config.yaml
n_layer: 12
d_model: 192
n_experts: 96
experts_per_token: 6
d_expert: 48
d_shared_expert: 0
activation: "cubed_relu"
moe_layers: [0, 1, 2, 3, 4, 5, 6, 7, 8, 9, 10, 11]
router_score: "softmax"
normalize_top_k: true
routed_scale: 1.0
balance_loss: 0.0113
balance_bias: false
router_noise: 0.1
router_logit_norm: 1.5
init_std_router: 0.0158
lr_router: 0.000593
vocab_size: 8192
norm: "rmsnorm"
norm_eps: 1e-05
tie_embeddings: false
optimizer: "soap_variant"
lr: 0.0054
beta1: 0.95
beta2: 0.98
batch_tokens: 65536
seq_len: 2048
train_tokens: 354600000
steps: 5411
dataset: "wikipedia_en"
Below are experts of layer 3 (counted from 0) of a mixture-of-experts language model. Rows are named router (the router's row for the expert), down (a neuron's output weights, with its number) and show model dimensions 128-191. Each number is 128 + 24 x the weight over its row's rms, rounded and kept within 0 to 255. Numbers have three digits each.
Before each expert's rows: a language model's description of what the expert responds to. This comes from a sample of Wikipedia text that the model never trained on.

# expert 38
Single capital letters starting split proper names, often after line breaks, quotes or headings, e.g. H|ighest, T|yler, W|ilkes-Barre.
router:125134148128097136109089140145151168157183099173142162087137142114131096109145095128183075124147137126160103139110108121104141151136149174142110112174135117115127140114111137109130137139117141
down0:106165124123118145147124115116129133145088148159128119099142106141082097124148127151118109117130114128153091165112136114154147105108152140102075154163104125145090116101157135126105141131089106
down1:109078154119097116109114168150147095112119137112137111113127153083152139175140161106118156118177156137144114173153105142167132105137144138156106154164127144153153114155072113127133149124133107
down2:134113120099116114140118117141142107098169167122137092154155092114138150148120129091142089160154104144117130102135102153169145138126154173130141126118109152217099130106071123147121119107122139
down3:105124086141156140119122115092171149166128126162089166110183142096161104132120117112117065152148139153158095104119148139110103135156109123155111094117097113127097112095145140088097129148116147
down4:140130117128156127083139124149109137129111167126110147117136178138085142114173148083117088142146085116114091122103109153121101135109146114140130099138130118135148139155097097117110121108191149
down5:122134120124130136135151110109160139143111144119165113108139123104137112129147146131186144084150180121154146130097114149142132139151133153093116125149148113113119153167148106160177158117077120
down6:151171079135145136095112159087139112100129143126136089139101083116113136106106113161187127108115128120109100129130099140143165147122088120127092167110131132125086148099136112146124107132159129
down7:122104121171115180150161128144117167142140143162125134151135144111136101082172085147072158122114100139137109089168119127109124125118150160155107115138151132113156106084145135133149102123137091
down8:187164146123135149121135125150160197167124095138153131096129128118109107148116138098111132157104127162113112130134135135151129170137125142151119148119131136085129099130155132116104128121103113
down9:119115109100105123168093091144129126136159110109119116124135113130147131126101164095138149178162115124160117150125109132138119088102165119117114131117124138125171117086092094120099085105153131
down10:112110152145112133131142144151176132145094088134168128139159167103163126146129153094122124118126175136135125144095125105145103088137112201125119131134150106145128109141106128144166087119131111
down11:124137100097164101147131130098134187077115114137114121164101135123106107109124067094132105086102095129118152136116128129109145149150151174118136115105159120148129095115130120116169156130154177
down12:098156128115159104115105144115125112134102140136101114144135119148140112132136149121077140089153149111099148116091118165142113133103148100109129148093082108118131108136158140127143089140133109
down13:098130149166130107098122145122109129110116118131155162097153140145148138149177145137108108124113113111099141091167126138117111151098119092097124133124127154105181165111103067137080137135127137
down14:157160110149107104104132134125091166119151153118106100131129120106124112102156139110106114138169121129118110165096140131144144119161134129125178093173095144128116101138170102151082107140182134
down15:143143160126140128095108112112152056158148130120135152156138140151110126102167165146108147131162117200144139151129127175138099134129127153109111130084159154151098097099161140108097121106094131
down16:143109117139116139116127134096161078147141158144140100100090143091089133166114146109111108129209099185137181135138132149142117123161115164112129123113178105128100109156127118122138165075138151
down17:088108103102128112140133143131135166117112102124121114103113122129122080117137115120111120155129079166153127135098141160123132119181126115110136140156122136155116133115081135110164148116077120
down18:182180082128140134150128122148099095110116133173135116148089101126125112100122139123112162118185145151104121105175094119103088160092128107080113122110125115110129162136131105108115142088142116
down19:123140091112118154111141131059131112110119109115128157125178121096107160151117115145108133117117132111143113113102152115126156155095103105144117134093128132108101142121112147168128171099125156
down20:099113126143142093156155136125105118127117117116147172184120144138147100173145145146140154131146095176135119117153113101072174129136088149101109121110113154152109120153131160112114120119151120
down21:153136145147131088111131096167140142100114129107136160147073155154130171111131096124102112113104154124114126134087109154160127093137141106136127139179109141151128055085122144125062111115104092
down22:091149117094128138146139117102123143135137152138130090133138100113112120102101126112179071149104140120160126131131103138089098099131157102124097150093089119154105132100146129115135102161113153
down23:168142116130141142155117141094116116148129095108114116135127105149107113098068148091144104091153119117127114116138121103127114120149088148122048140097172138133108130106165097123125114120140165
down24:090151129129177168132111149147125106124095135126096172092140137101155173156056147083101117139127103129146099143092180114101141159148140089134119159159136135091108126147104116131121086118109130
down25:086123159159137140112153162126107139109149124095143094074150124207127150102146132128155086108152102105111142125105098085120131129120098166123153092112109130117141170130136106114130124126191154
down26:144116116114127145138149144112155132168095097152116146117130123095100110095152081095113145135131121094106121123145145123150117125170094100144160110165109123148084126129140126103131064187104119
down27:171130111154112115133129136124122085137103097129113121130127094130141126153143184149117152179156129123115142133114176127138130109137115155090097148093128156143085130103120102131157125128115152
down28:111132081133125124105103068098133127158160130145106111168142152096116110137139129168136089175126136100144119151118113169108125175156087160150098085117148142102146149125139101142116144133114100
down29:130125170121132147090108163079156142140118078129127125126111171106108155137100100139153157101114103086143125161145072143104137119158139112107116122099142106096205109113099138131117133153145109
down30:162124139195098114106113106149122137118138085152099158125147082148123121097139110182122103137119121166132168135091190133121116174122155133119114120133121132096157165164126095102100130133119125
down31:143126130109102114123109132129138142108122101135119138114114162117136104125146119136091116120175119127122144152131134094170130098111122149118116106143158114114181139161129125142116118133102151
down32:132155141145144125105166097118110109140128096140188116125112132114107158105113116142132150140095176140114126157145178140083106135102132114136160155101100095089118135103173102169155094130116145
down33:142150129118142142103081104136091124103159158129134084164129094099136157128106177144122154119175118130140176148108092178076112121148109119077122185108114114104167115108122150144108130133112104
down34:130106099109109142142152083148178137158101138103127137139149125075126148157156166081115138121155148107132144123147117126047140165108098131113125105103152152154128115115150134075135146101101135
down35:120119112123113097143151128128149165117149113136135126094142105138146091135136078103111096168167121120126126070117097140166158108154098106145125139114099106126135131136171175153114087164138116
down36:179139128094157138135132147091089103140156152124069126131082134110075121106094112122138099116116081081127087130148130126080089150080127150169164103125184105107139154141147166152110125129111154
down37:110128147146075129121139121142150159147120143132103163142132145166127156149158111160129107164145104140110116147098098112176143171134102108143116143127139106140119122105081112129127111131121134
down38:130111111113113131143104109181141126113147118172117139123114126086125102147106133076093160146165127145154097123152158074124136156153177138149152152159153115154157131119110155142097130129134134
down39:094169158125122095136159128160117136131113133128152101142100142151148121114116080095190148157137093138083111124121159170119136081145120148138131110126100115149115119143122153129139159150116089
down40:134114123150123161114085112088150094122128155130159107138138173133163170152122167148135099096142144138134139109128113145147121141153107166134143216120107142125107141103161191158130164104123131
down41:088121134141144144121141116138124160136129110107159094123095128117153145093134155113150156087103113149139130125136112191123144101137121153152112084071081146091123133137128184097117195102148119
down42:124154139108120087117137144165113151063142130074133133097130156119150170105138131088175139137087111110109141085175118110104126161104141114118112140109128123091110164138119150148134103149152124